From a checkpoint of a small mixture-of-experts model trained on Wikipedia: width 160.
Below are experts of layer 7 (counted from 0) of a mixture-of-experts language model. Rows are named router (the router's row for the expert), gate (a neuron's input weights, with its number), up (a neuron's input weights, with its number), down (a neuron's output weights, with its number) and show model dimensions 40-79. Each number is 500 + 50 x the weight over its row's rms, rounded and kept within 0 to 999. Numbers have three digits each.
After each expert's rows: "mostly gets" lists some tokens that are sent to it at least half of the time; "comes before" lists some tokens at least twice as common just after its tokens as in all text. This comes from a sample of Wikipedia text that the model never trained on. Tokens count by the router's weight.

# expert 12
router:579514508549508496477489528509583468438524500402499469530480453615472485434473539547523448493555501455447506484549568550
gate11:515441504518426554478516487568483524470478623473447411507407521528537450438478547655473474545490504540594464471565518425
up11:529412462461542482527505494392443544549520444426566449501587423592444505543530480512542567539508563405479521404465437510
down11:478473495521443468556487529440494498524527524532538403493519463493513504447563459489519545519544533530491418382534533453
gate12:430560583475493506555460516384420559477531532500518524448453544508548441446553493516500567498490430360520527546545526454
up12:637555501473504556473499530498488422506462472491408478452546555495559478485511509600547454506551458520452418529650485588
down12:567541389503462489491472440432540482487540483562501483526478488536466512523529517532577514542524430470463545503544441482
gate13:533485578490463456529455515488547390470472519553556438581498423469464514414481475512488473535426489474525417502437527456
up13:535487498519531500554460497503381533418518425516514441524493482559490529549453485617480535395515478590595503472464418428
down13:535623493439544616510551518540428517471548445485498398451535550508450405466481553444394478510425554423527441469488586488
gate14:507540496485546511436488529512465479478561414484465577498456531586518586417514605532562430382610500577503491495482510567
up14:504496533497605509459525425504518513399591410468523591511460558605532592511473597541552403405556527483485456531489434507
down14:462531462501385502440522583408499459558366543524513463510459520518449478524477381486461482507446544524558631507495430516
mostly gets: " May", " July", " October", " December", " June", " January"
comes before: " ", " Total", " –", " Win", " Turnout", " —"

# expert 27
router:561568495539532441454473529528508453500549435518445426598471438504454568436413548531505516522500596495446614524552587538
gate11:489542469508509574486450494568549432433491464416481522561469458433509559597438479515547467470490518536459535574543637518
up11:478460520547442510479427531528568521449551492428498526553461504434464482528469530417505501504394541558507420554489546542
down11:517464480487476543523630427517530458404454562504482412559452443460524501518516459485511504471446579569443545507550550395
gate12:533413441523531385452492485517534499514533460571445529558396466472314487488467495449435434496510571525517482527605503512
up12:497476518448487430491514460548512492495562521538419463587403513486437576495577452562457470568544507461526465555542513504
down12:445597519385457477469499492444549536513489468544582593493548421493527469426557536550417541502497485432489440477414525528
gate13:522416498498629561461444460570447494518517464483445535458453457440443589483467396403540484522547530452582503474584470548
up13:487456542481604533470498455469456475521496431498457499438439501383495603460452436476562446545545551524571475511512504492
down13:425478406476540470551481536544414534563441547582424558504509451596603483547479433551548588555468464493514506520531497503
gate14:476500525493497432589506514604466504525502357523439360565473459422482384412411467508480401524485500503467542515467522542
up14:496499517535509495581458520549492545566458428522473389571532469381504392491457502531549437453462500435515526497417512506
down14:564531482551526547477470486485488532506513590501504508517633579510483434424514530490441466526529533441537482420463500507
mostly gets: "°", " .", " −", "′", " £", " +"
comes before: "1", "0", "3", "2", "5", "4"

# expert 10
router:557423536542534451435476475492530435509528400479483364490490475609447535408442436528530583458521495484330516464483572602
gate7:522541513571476520524496454537549532523517542486507397532503547513459479450477524507416527421529493526474532443457396443
up7:516490556464478473514498536447397459540455538458522542591506438487552592520498541499535486548402522433539529519476524485
down7:438477620412505565495513448587512444535499461456477424446437438481544560443625496502466422431497546541500526519521494468
gate8:508424486503529438481526507488492582407551574571456510520448633542436555481458505422506471496515534443542491479549507509
up8:494550443506521476500515479457499483505517478485469455516480526571451519581570442486567532482470485596513475508501513437
down8:456418590562473530574500479471586418583510474499487475540497453515587398423606443576512432484533534534502507520490439473
gate9:476532553531475482481525524439515476517502447495490488414474494531549495472538524507495511549436475526454637555497432468
up9:609515539520455435519506496441450549495467535536429467500493470526533537571580462528484468510469471457474548532563499468
down9:414538470468540463501455519509454440480522484569523458470560508473497543508508468414507515510536501433601409492542538527
gate10:478568499543405544561495486537473502564522515506491546491476424496515495454416493527577563530458472515417557523389473509
up10:533547522547518555527502496492488481523612534430521472594465445519434459418438489491465487509432507503436485508379434598
down10:415459614537508402495560528508458580523493477466564538470500610570460554520545514444474579483539485599445437444460430528
mostly gets: " were", " was", " is", " are", " has", " been"
comes before: " a", " not", " be", " been", " also", " an"

# expert 13
router:525550562471514515465505523487534421581540413466420411528393484573503505408471596511504545436561534511485514538505495536
gate0:525511501548580501445518520532460479453481459535512524569465530546447467567475551602535456402584455547468565472403596558
up0:524474475443472545497499516405566498516525489490465509497507502425566513432523456450448518576405534466536407445505487433
down0:495572454486547521429553451660527429529448484460441529474534544566544460576562432531481549442538434559423461484532519471
gate1:477504481407475540439540524549586516571565478507511568425502531474476534457398538480469590473544449477414645485553571453
up1:472516474552494504518500514497376458397443547448545411516473452483566543500657406517506475550527614529498485553435499584
down1:557487464459481418516553456536512556546491456528480602441398473513464469428579534539417506518396543431524422485396382623
gate2:596459461579570496444433511491534568468438441423469413589440470415492562508449494482441486535566607576383485414399478529
up2:441498454452414525461505591560522603492503529404544496428449406502504449496480570465531490536492470492524573477563567452
down2:534451533592489468561430512549545516484504486581526385465440552381472498503463489404430485464466573533445533572435409455
gate3:573549520511508471534506454579548475423427420460478506584487425479486496516496473573398486475398623548602506589513599509
up3:473537532596469497571570462529510493525488418466533531589487525470512471453409561582579521464422514540542504486485503412
down3:597563590531568401480477536469453535432524578563445489453471500505481564483499458463482548584521424534517492560526478521
mostly gets: "),", "},", ".,", "\",", ",", " Phylum"
comes before: " and", " ", " which", " but", " with", " who"

# expert 63
router:548488583550457433398474463564512439512565405486469474616575467517483516391480456489487531481544514495477540421549523540
gate0:513555529527589473483544422463528488479505488444523551554515498539483484555480511474552468482544573389434544465477396563
up0:561350504431418458494436604514533539406473529361509506519351519470594530604543554455444599507544483483478542576456456498
down0:527513587536540542506515417548502593474547564482513472443490484502476491537488446447506528481447512508503506486461399475
gate1:474591448529395452558476486547460562576551574464469339562559517536487516516523544523498385468531448440492494476519394560
up1:348618512437517474521507502561416406454511498494471515532466549443494571520554430499438582480530489555438481562531480547
down1:523521461534596563488487449460474574498442485566624517447489469557515467479520486510536437605503483437452560462427497545
gate2:502532532601496652504474489611471435470487393478502478511517437499460490531503429500459473593501478425478481406552497451
up2:445567495558395440579484549530427544575581505500482428586604549460469440472553478491515501444480555568492501483561501544
down2:501425568468467571506584536468519497533477492468492518537426493591535439482475578571563452421485439535597456467491492427
gate3:554513531531494463557465562534467366567596462476414457527514365493494476469502387510518502474532596389532515488556464350
up3:463477547490513475403531435462539494494487564514532566511550583464420535553523507447462512530424417547512595540506489557
down3:586613462474540482468558406574554554482470511605555484546429559467549469523515522492426514554558504567454555481475509571
mostly gets: " served", " located", " won", " died", " came", " moved"
comes before: " by", " to", " in", " as", " on", " with"

# expert 39
router:503522484488472510457411538500503435594558482474401462550505487483426474397486569605510543450468513463380465494511527565
gate0:449520516548428571476473452531516473487547532596473461619526507423553511461555544568465408510576468444586479507590552513
up0:520525548481554538541535497483494496449517454428537507478453499538384478550534465465500495627466555536414483443509517457
down0:452484566537478561549495580523524511510533539471507462384529527520482601483487592439526581515447568570445492464560459511
gate1:550603459458438569542537408500434576391586556561508467486599463534507486424470520465506470447578577572503554541444541605
up1:565560509465574524578506375432490436501477557502498518612458532535539470433481539490499423397510546540463543446509529551
down1:560443458472549422596482586438524539615535442480491554484432521586470419415425496573451480472539484470526548510399505526
gate2:587449561419532496443505558420526455389488463559503505435545469490553566454390566496515412592546517528443544546525486482
up2:434494541499514442441468523559548474495419459597555530585470464481422532524507543457460511545497607452375462375443477524
down2:476487549464469454575479570469519537508515463506523477578498493509596499551618494463506554526344526528442422537432429497
gate3:481398422456448537414454449537392524495504465460456483458419512538542505481504488467519450448480502490468510510566403529
up3:579603527548545455557550566514551473512420603489455496585510467411551438527503471514544546595433499538475587514439494647
down3:462451495408521584485542567536489569509531542587481482586430478429526516526488531501497414531546453527537453520456526466
mostly gets: " all", "All", " All"
comes before: "5", "4", "6", "8", "7", "3"

# expert 41
router:580523561480542548404574557427514493561517418465375415538501492535483475467372510509524479385530535467438566462528542546
gate11:591444474542512533446529485511477532490531469472472470489471459437585549472525507465430493456514508447409544464416568431
up11:529443413516474487488575501413514551523470570544485509559469481467504495519562513554397503519490511509519522406532558499
down11:416488546508529413524491480523496565546486441558455497474515511509576426537405602386538424400467470563565502471453402438
gate12:515581422559545508477480514599459443488512488423518466491490567488501599485515548450542391417466402474517510564525573536
up12:476555547498365476501447488522477519478490548538435558502463573426467420518499481480484495512553543428458552519597451537
down12:509522518469511532438494498473529555460586566568392588540512518446545404471504499508502484529410492476446418485449544532
gate13:465490507418481446525579475452475595495601483475452445416549477521519563367433446520569531561562479551478508525576461475
up13:510507474450523518484590453501545584465551473523555464549421510482539601498449437569526517543557497532502418424602527474
down13:598371427395496502530495524502455458529483607465386521429507508470528631453480532405440502470517578558426502480560586514
gate14:472466460538533512349504526511500525506530479525410500454492443530517466522547493549473558484511484502589539342542509482
up14:451521516519536495459580524455550445530640499554520566531510580473431495518542520548480506570480502556482528480577478473
down14:485523531486508543518462556497485455597462513481469483539462506499505448563568633422528486498468552485596510450540493443
mostly gets: " JPL", " %", " ±%", " ·", " Apps", " LINEAR"
comes before: " |", " |\n", "1", "2", "0", ";"

# expert 21
router:561471525537440512447495515481556487497584462455444513523496462509475543461455566506482570351584505484509541531537530573
gate0:473497418557534411549493509588479495448495472533492542514512468542467487532532538518567521370582568522529467508535490554
up0:498464405418456621458585520574502480503514610568445459569489534452489481454523464531454472566406430493477500479450550481
down0:491488470481482573460491508574518542505453487512523586471539421527479500494513569483525536489533484425490529511523499518
gate1:514515564519478532449467504418534514525476463541511456556503591521528449503535496546488609488490483564478534533509449526
up1:482514554454481518475429542485514493580502510449491450569459578589603442546511470565381506489474513466498449485534400378
down1:498489564533561500508637527524521452560418497560560537564514454474434402465577502506459449562487588501446380518536426484
gate2:552549503487498453538516442511498430444614493424462481471469436415451504352489385498482528494551548533573483469532472507
up2:488559454639522424447422478449535563567482472462469384522547510539522507491480428458481441419498518477616523573438563529
down2:608493509453501458494448565507547415515486593620467482614488466569553456524512481517517442543428553481440466380495498461
gate3:504414481482535484539512504571465460448475539379523506463522441487526443520389533422488445515472565531608499538468505604
up3:481447480501448447504503528515476436480525544427520481523544507457417509565444485533465459560465461531627495546495460555
down3:485579444639563574614469517509427425551517583479502473527411598465523493494552492485463429545493539509554435536521458514
mostly gets: " century", "-century", " ago", "–present", " centuries", " pm"
comes before: " |", "–", ",", ")", ")\n", "\n"

# expert 52
router:512506559519565447496422539575526462511519490360428475494503486467474452430487561558462489365518543473365500463571512527
gate0:525526466501449559475440403474514468433521467469484496450530616467510453565496505544481465509485471553466436474549532497
up0:495466536524585448433489496528498467512519506525454472546427518522468600433521442595556503446542460524525481457522418508
down0:570503508455556489487469515494483509410492524468502508441489469466627490436498499524552463388480491469460578460525586437
gate1:448488453428481448576560427480473486574465514570427500433444488571487449448492520505633537517572446441483442551418489531
up1:518457585479491485577482514512521466503498404515453607461454513516488415480527512540514364572544422543530516535414452500
down1:552501557498493609536443443532525533537433520516447449525492506569480509505462613559453520474586557430493435491533494476
gate2:510500505486465479638456556461545496486513466504534438490536474528447511534512561497459540392525598498594460479574479504
up2:525490462476537473519524570472464435425518449452476476407464474482473423558564526533422513419498538429543545511594553501
down2:441499514446496419526441497501525487501444538579519525486525613510424524470495444457513481502466536511498424501494482450
gate3:446466499550397467456537498440530528535409516513486487497526493520522466459549584434516469457548464439514511541557455366
up3:468603474523539613481458524480449445481516469548552620531415531535581502436545509502498472547461540457548580477491580467
down3:538580463535526593422552627486477545517551502477576528468529511540475556475521469471414577487552507424528557466492519537
mostly gets: " which", " when", " and", " but", " where", " while"
comes before: " the", " he", " it", " they", " she", " a"

# expert 54
router:576512618522430493461426545510490447529516463379516410486474478494451548452496506605520530434516515465528502509509607597
gate0:534408474441473489521471512447446571514430497447482426526486528435483542493484560543505380481496495573510401553502503520
up0:495486512534364481472511558475441589490542508467507487457436420566554549517452548481521431461452555572501512466466515496
down0:555524552587519444550514461490574506435560522402560555497506440626512487476471547503545541577536427474463532472522376528
gate1:479564407496454486496456549456516437539432525490441505516528496474424518480546440481458474438464578411417495433471523527
up1:447444498510506434528448466511425480552493548512419428481523471592492562511480406633578525523571542503498497476472511502
down1:618449463494478512539461485438467479490550474563387414486525468423537481487509513535633420593492553496454480482449605497
gate2:562548436489522475463510577531405432440446528519539428574449549480491547500553579489471522577536519424473387493549554481
up2:560512469449510526492510509498482536460488606470497430543491498472477611460572517551497429499532454489561522550456488514
down2:580489582480504471468411464510459530535506459433512485494486407439532488482559415444410442400543521502479537452592520470
gate3:517515515527508503524414463476520537523482573433577522495558438513581524544595481524411429501526409517496537540412554567
up3:471440558521438518554482385514478430558464533420538363581486537510495483491510468548475545487482474502546597477436544551
down3:449529477554551487579644443582517413477527448535478532551531511616438419623499524480528467494580424486523538479449395510
mostly gets: " China", " France", " Italy", " Canada", " Australia", " Germany"
comes before: ",", ".", ".\n\n", " and", " in", "\n"

# expert 17
router:586542503539478528441442569531484493622594483488501439537489553635425495411525584552528494480542489502516524523475500555
gate11:518534594568523516484525503483503483480572504568519420494518440486521446447513542503496505503494597417552533505501493511
up11:479555390410477522371475548522563537590487464494480530419479532502549436444486510466531432467514586544594500505498558506
down11:451443541449415607488600463511510520609421521545542417450473467563525531440537508445512535581461471493517466490464505459
gate12:574512449431573487518510634497567611473550564578513443465619589532610649460539581521530502542565505531505564435499476534
up12:582501450471485522474547514540552555510520507629476396499576515544504532438574594506511469530582531536464514488541515530
down12:580488436554466464441491594530431466494522514492461488494490518396579528425488492507499576432440501570557416418429582581
gate13:407538565520451444479478519584579540506557514508519525531533542486522447436533516614438474369554503562619535438520559547
up13:530476565421570507565590506529451546444487468537399567532511452535466515477571548496420518449443462563435412486472504561
down13:586501541602582496479504610331439451497590412495557561382465451440471475461533473492462590486511519539520521477451488477
gate14:516532524565557481477510474484473527508602520576474452534503590466419489521583468543556514436447638498470526432552440553
up14:524575451503567496548417572529505502489556509515464545573505450468465529465560466453537575415553542528482593498571498574
down14:439477482546486540555428409455544488510460576413464538539507516529461480502481535479545485485514462542441556461574540490
mostly gets: " village", " area", " city", " region", " town", " version"
comes before: " of", " is", ",", " was", ".", " in"

# expert 49
router:555458535567534537393461633523511464521560483509447459459490477556427596494533477531472461487593484375500604497513517531
gate0:402460496464475499527548540504496516510484470514373509515499578499490528421480452484487580527444518536428592479457469378
up0:456531488429539541577588483467398474522528465524457509525462562501539486466507499432406574470467460495523477504506459446
down0:455561410511522476501449529462555452569572485572544468529536555466508445483459483590524457476516496489570540544521612416
gate1:503457420488612427533453478487461447534570487488464471510447531624575590487456507570395527568448538439542570549476502420
up1:525525520403474513485543515518507455480515439499542578557428518475540436428493569552459427445522506555567502472522524474
down1:546471510453543452575563519429552520473500512460511516513453369569530452396367486558514520542444365446564540545473529484
gate2:507488532521510534463601499497468524567543538501419487549456500489532480433575480483459604580510516375545580463606479465
up2:489485504515483543440467559470473573495516543462393466557489561511501463430576493560466493480570537407507593531497450535
down2:434581645513479569556502505502550474541507508499457435514465438546550403430603533524473511515472532523560545488471464498
gate3:452575528479514509470530513512548461558539529568411515438555406484476444535560513485442525603528488494500479572488539426
up3:458423594416444489509464559521524522368450522400567493526626447513406454420558483456544518549531446530496514462564557465
down3:594514522454539490417543542448475540384509397482435471594500423445521484501494534457454543409577426553379508505534555502
mostly gets: " member", " School", " director", " President", " Award", " father"
comes before: " of", ",", "\n", " and", " in", " for"

# expert 5
router:599541507496513522462436586548499538483529487448456417444531383524428514461478498563484519491613542521510539473466560524
gate0:507579487464453542549418474558418533491528453507500448515489386480508473524497549638513598497511535483453411526468453484
up0:625518488494455591475498439513560536540557544490558436473446566482464536420514479550457432471461493468568529601478545547
down0:578588434525587608529463519456551488452533596491550496430467341429531457490469460467433491517456593529431543585526422532
gate1:531512535480482561475481448507576559449553524473501511499605457497458449462458367541418529549555442511456466565499592529
up1:453555573552466522442506402457557485437570534505447390491549526489544513484503569563493485462514540536544524526477523534
down1:407464484516626503453520579551479644554513367566490508420572572594419515534461468489434481485553511495524524525577466418
gate2:497467513416547593454469523432493581499515499481450485562528432547492453509547508511439379496539487529490472550488525511
up2:453418487478527454522478562571532511548463489495394423452527416468411422484435450467500486522505407415473555539454491360
down2:482410481508425506568466501510437574484520572509434479635550494450513475507480510544508515518482518526634453461456452485
gate3:502541503473512607503541568561506497470518559547387449514479530487566484482451430468478566526461417519561547439509506413
up3:474509441509576432533547514594535448512383442437582480541492472413478436500534504606585512519537560455452516524429560590
down3:525462482476599455420479511451464501492370563579508493516588493445532488599444573501497547506563591390457488437546448590
mostly gets: " decision", " line", " air", " park", " bomb", " contract"
comes before: "ing", " of", "s", " to", ",", " in"

# expert 33
router:533545497572468441463456511464568489493545487513423480543480478508426544462468545518509538451537566449433478481471515603
gate0:510440418619497500516441516611560524570563488580443446523536516487501484526527485518520413520554491459472513448517512467
up0:514590464599506505517547506564547556438512490604503549495578490455578466499465501494534447507562570406518398546524530505
down0:440567480469511586502481566419452459563462514530455466462567561534538519506522550481477451474506595586493608495494444462
gate1:498554517567565477473549436509481533493491490497501484542498555522487557432589525436457469419399451599561429548510595481
up1:497453490454518472553577465498390549482430620500493555412498521518501427511519525504549483538644474426562525473478512555
down1:494504512469458441510496459458532478612371533518588449470442511492586493457515517479548365526447478507492513543514485478
gate2:366483605533536454493477468484568503467571525569514558442555474453482469471520403548556497495409580486438603550484465512
up2:461488476494495458525523454505529553494430603566481502451510548442401581572470533634558469510595373506440558499496527474
down2:518435412510441473436537466530460492565469511484486453532448495473511523466456500523502543481548547547521464522478562516
gate3:502559455523460463562447416441558550504612566436525530482519431482477487481553595489514435488491510456549566462500603393
up3:479436543453467597552500561546459454467466500564488530501444574512549486479461481587518486522525515344462516494559401435
down3:537513442551521519525419482525513599490418469502486442609535481555523552486495482499564501567498452397529559562572536612
mostly gets: "):", " including", ":", "Scientific", ".:", " Animalia"
comes before: " ", " the", " The", "\n", " \"", " S"

# expert 24
router:502540600499498563443468537520528501536504479531450436526440517512406483486462549504517518409561615483493528489475553541
gate11:564461508555548514538488554522618465490498502579458513574514494502569525534592573519481499446515462428535546356479535434
up11:542455521551532517427487530482514497473477583513425649552543475586524517526483576516472442538521480491458485496462479536
down11:536475402483447599460522583475425550514520587498526543564457498470552502401509510576461611494511593498510575485548559445
gate12:516493492509472521431518365548544413499487569578524541502493441417535544485444523573477444532511526468476378536407465464
up12:494483461490533466521471552447444551524487466423437462458504532558479459465531535414559451461523463543463596511543557504
down12:513488467552520500437400437460558479524479497396534486478526479506515548587359584501536462527503474443411518478482581510
gate13:532563569559499502525463504445576434436551459377500446528446483479393553459482518452421516563392576473551500539461571389
up13:562525533404535418507514525399517506398514503407534522471463516484465518465518461448420503548436597537514492470449530450
down13:479536571420494401531520563438481403483605544488523553491460483587542472474502512474530413577482445435523460380578526508
gate14:422487490544577483546517566555527569587485498547409533521431441471510467539520514510444502521531528425496529477530485530
up14:564525442503407518442566492393434505422525543437571461483541557501478550413567490474518538457527421617527444540466483468
down14:567472388442516480514481552571515430526502437552458528460487585474448453560481599479488517421602436534514529522544551466
mostly gets: "}", ")", "\"", ".\"", "%)", "]"
comes before: " |", " |\n", " (", " is", "-", " -"

# expert 35
router:453546558493482467460545486435544515404512478460379357478484551481518572457444559495482546414590518526400518457536522542
gate11:483491569480529532484446456359478567458489471400461545512547532418509561527564596560527487475507494540518535516542590557
up11:471518540458529578463458476533577497468504551479463520537478504471442465517457517560525492433460403477526538520542539417
down11:597508527469460457523472607494384412515525521619499544486634476461483586407489523510615574537381535496526493398554490528
gate12:466453478409420526487485444548322467533533401463492506581534465543487397393575566459466400509475575539600471472466559516
up12:506541498672549433502534558507600516482423575508547540495471533492541546521449489560492537469566463480370520519561474504
down12:500583476506488524583463411441469399445457457468556505611441476519512516493521448490461548550459507451508577548418517518
gate13:487493389551516437524438439485457447449436482486497443456489518491493450460529587530469575510509525554539474478487524409
up13:452492376548485458465449479459449477388418481443481455494420548518472436436447634511444535449465472521490478470533554477
down13:583504396505526448549454513473462484435518538483500505451564439427560531523451471426432501514522415567520434535546508522
gate14:449534539523552499543490427554533448531455482455564487480563480418446477489446413488548521455555426467476537514503468519
up14:516415470517537563433446548457477506491530539542502453419456485616592442514554532515466509531517563540518477432511581480
down14:522531488605546435470431490439484495489447539539477514418451440483531433507566459512458492515481513507572495521536509557
mostly gets: " (", "(", " [", " (#", " (\"", "(\\"
comes before: "1", "2", "born", "3", "aged", "age"

# expert 25
router:567485475502545465404543538519595516511489422454494376543539523592400510458479533613508478400595514424504551449506526563
gate0:572502439492521455546374490557518566522441438553463453481630493551552545471498514526442541477562508423532514452477487549
up0:434515456442482498566636445467495440432556502543460509591475438484391480430519480496596531512550435426504579496536479547
down0:513476592378465437501547487449522462423505503461470458615453538532494511412438448493497433424532472429522615420504554490
gate1:533435581477498542527512458504557588471472537574453484463594562425434511421533464353496454480559505459505523466514525578
up1:578464590463499617551515483476473522494510410548506505512536443431552540468549451538548492552515465481515468493449556579
down1:574515515477530429583447525536535622523393445488490470483582556521462505427513449458521467465546498436466472453481472493
gate2:511427486441564487509576469487520512521514523409496435527538512489470471486561453481477563479539490428422501454517446422
up2:423469511620482487500416417588495518531470508445478510499498462506492479469467433498463422514456475502552410510510477440
down2:500473424501526494515410439483543463446511492452429673428451499434485454517486495548456519443489434511516539509513579515
gate3:549449475462552536553558472584523475500592526488569447553465524513465556442497494441411409517534469487482521510559515521
up3:559479504426537578493462434535461513504494488463546486613536506460496462498493522518467514517545530454500478536609456505
down3:449535623473492439403459406583440535561542488442470495528419480491512534455528446328468440518482553584528458481467477500
mostly gets: " these", "Personal", " Total", "Career", " These", " Turnout"
comes before: " |", "==\n", ":", "==\n\n", "\n", "s"

# expert 22
router:583496546565517448524544535485550472509494429403338482518502512459466523469551523546497488503474559458462585524472569556
gate0:531417368601418444438517520576539574503572421521510427501463429505509495483633593472573487477509466444558485511554454544
up0:503518571389540432625494473434487567494463589553546562531507534528468477531416429526515544588437516517454402536519465489
down0:540485594523487453457483517457516510503468408560523477493490384459458561477577492517512493488534549489497604441396434510
gate1:544554605561452500546478478506484439393473576455450487476610501402383453540491441448450438433469445542483575573452510539
up1:491434537481544491489487503486615480585565545604542578531491492468532509482465520424456513492556509441508407544530521544
down1:531411589542452560527535553505560412576443459433444513534498500361480580403498448474542493406497470576527522491470480522
gate2:549469569565490553427473498567452450452485472450518548488543470482546499449560506528463555579507479398586556517506492522
up2:474435562488473550515454572528533508406542410515557607487450472430565454467397479460595512472497493477424467471507539497
down2:485519542424462456556494533431507471531445480462395464459529526532471418373495559522475510426497426561430437534432493456
gate3:558527382470479558560426536495457471430541509515510540459570530498561539546488475526416466471529508488508409613502558532
up3:514424493511492475470542569505532439421527531487516501490535566429496556495460507562537560562505482489388517470540508504
down3:453456608456501525466624507441452436513510509495399483629502418451464498592479395464521562472608466528497499397501520447
mostly gets: " gave", " wrote", " taking", " get", " provide", " leaving"
comes before: " the", " a", " to", " that", "ed", " his"

# expert 11
router:541512540565474506457549612573560511500595513508477470491494492592423520424492536548461479425553534471523489473497604647
gate0:493518640445552507428525536511466488434568506642451565440592568476482542490493442425484503408579586499466478537573380531
up0:471514570510532499555437539504606511396528444528468567504412504451529483526499427556515438506554466504527525492531386543
down0:563455596470455572419578600505455504578525545571530545529475473501444504485525490532533510476579470571595612580517423481
gate1:489474494534511400450439470550505672445513520495483480486531519437496427544535573543384504433550539535527483483477493535
up1:450455611539552452499431631558537566481476562499501548558495464490529460545471505513489445459466432448479522475527419529
down1:533535506479520476443427539450408537496536452435486469497575598533470581469507506533508468397514470629519505422441388478
gate2:459589524570582556533469379522479538506455427562508437469482421479533599466501406567449481445477529447449493517523397479
up2:504569541559551553517454525585544577513421577526481506602409517518529430501466524517426439491461505473526519504449476510
down2:532556562490472450580477516547521526495480517572481534498464524511421560469478517468588494443457569559518490489521561487
gate3:479514426467510416470602486523565526450533534552515448517527539531489437474529547460439495461509483422430477489457553482
up3:518482506549490499461384582492516427609441470530528555493480537418527547499517523481466468481496471548455504433539485534
down3:479534484491550518480556502495549451448558472411516575471443551522479559523524480522425518434547609604570483539503567516
mostly gets: " song", " music", " film", " version", " video", " album"
comes before: ",", " and", " of", "\n", ".", "s"

# expert 3
router:546583554541502504472586474461483511498478481482447411523485503447562522445403486528403467458526549418435541543529509481
gate0:473523493527567558501528475464527427552459517486475518503487443450549586555505542570457476457511478526438553467519362435
up0:482541567561488539464424499573480580489441513531423464509516514517499546490573530467567442443566501571449539488595459532
down0:450442403460613508596463505532402481413559428575436518530589567547530458554465467421415511515492396523508459517474525455
gate1:520598579469561550498559428437469488508592518514438532507530434530448540574506463476526540423538491553424550439510440431
up1:438622449466589570485453527532471491512541463473604528457396477572405521557547573588588521470447441492519525435536490550
down1:587452460526485548448466433458515494470465519544460438487529586515502535594478376423454465416532625563484581481524559366
gate2:558500512438509516438370515490536568467499474478525523348488562455469482549540487390495565461632472415465503574505454490
up2:528558482428520502453414502507544570441477529463527580393472530582554514566512532478453576520581493457430510576518390446
down2:488490494559524439516619420487443483503463426487471492598439440434478483471388532542439418501432463512471444465454491529
gate3:608548563564500571414510502537484529542436467465544439438516543460516506495562510485540476552531520505492481470518496518
up3:613534554532514553431498544475498427594540575494539566406578486476469497486525414524466423559534460408445526523480524492
down3:500488542482515585539510537515486534570526469555556533476552540425566509482637477477434547478475452463580549566468541574
mostly gets: "===", "==", "\".", ".\"\n\n", "====", "\".\n\n"
comes before: " The", " He", " In", " It", " This", " She"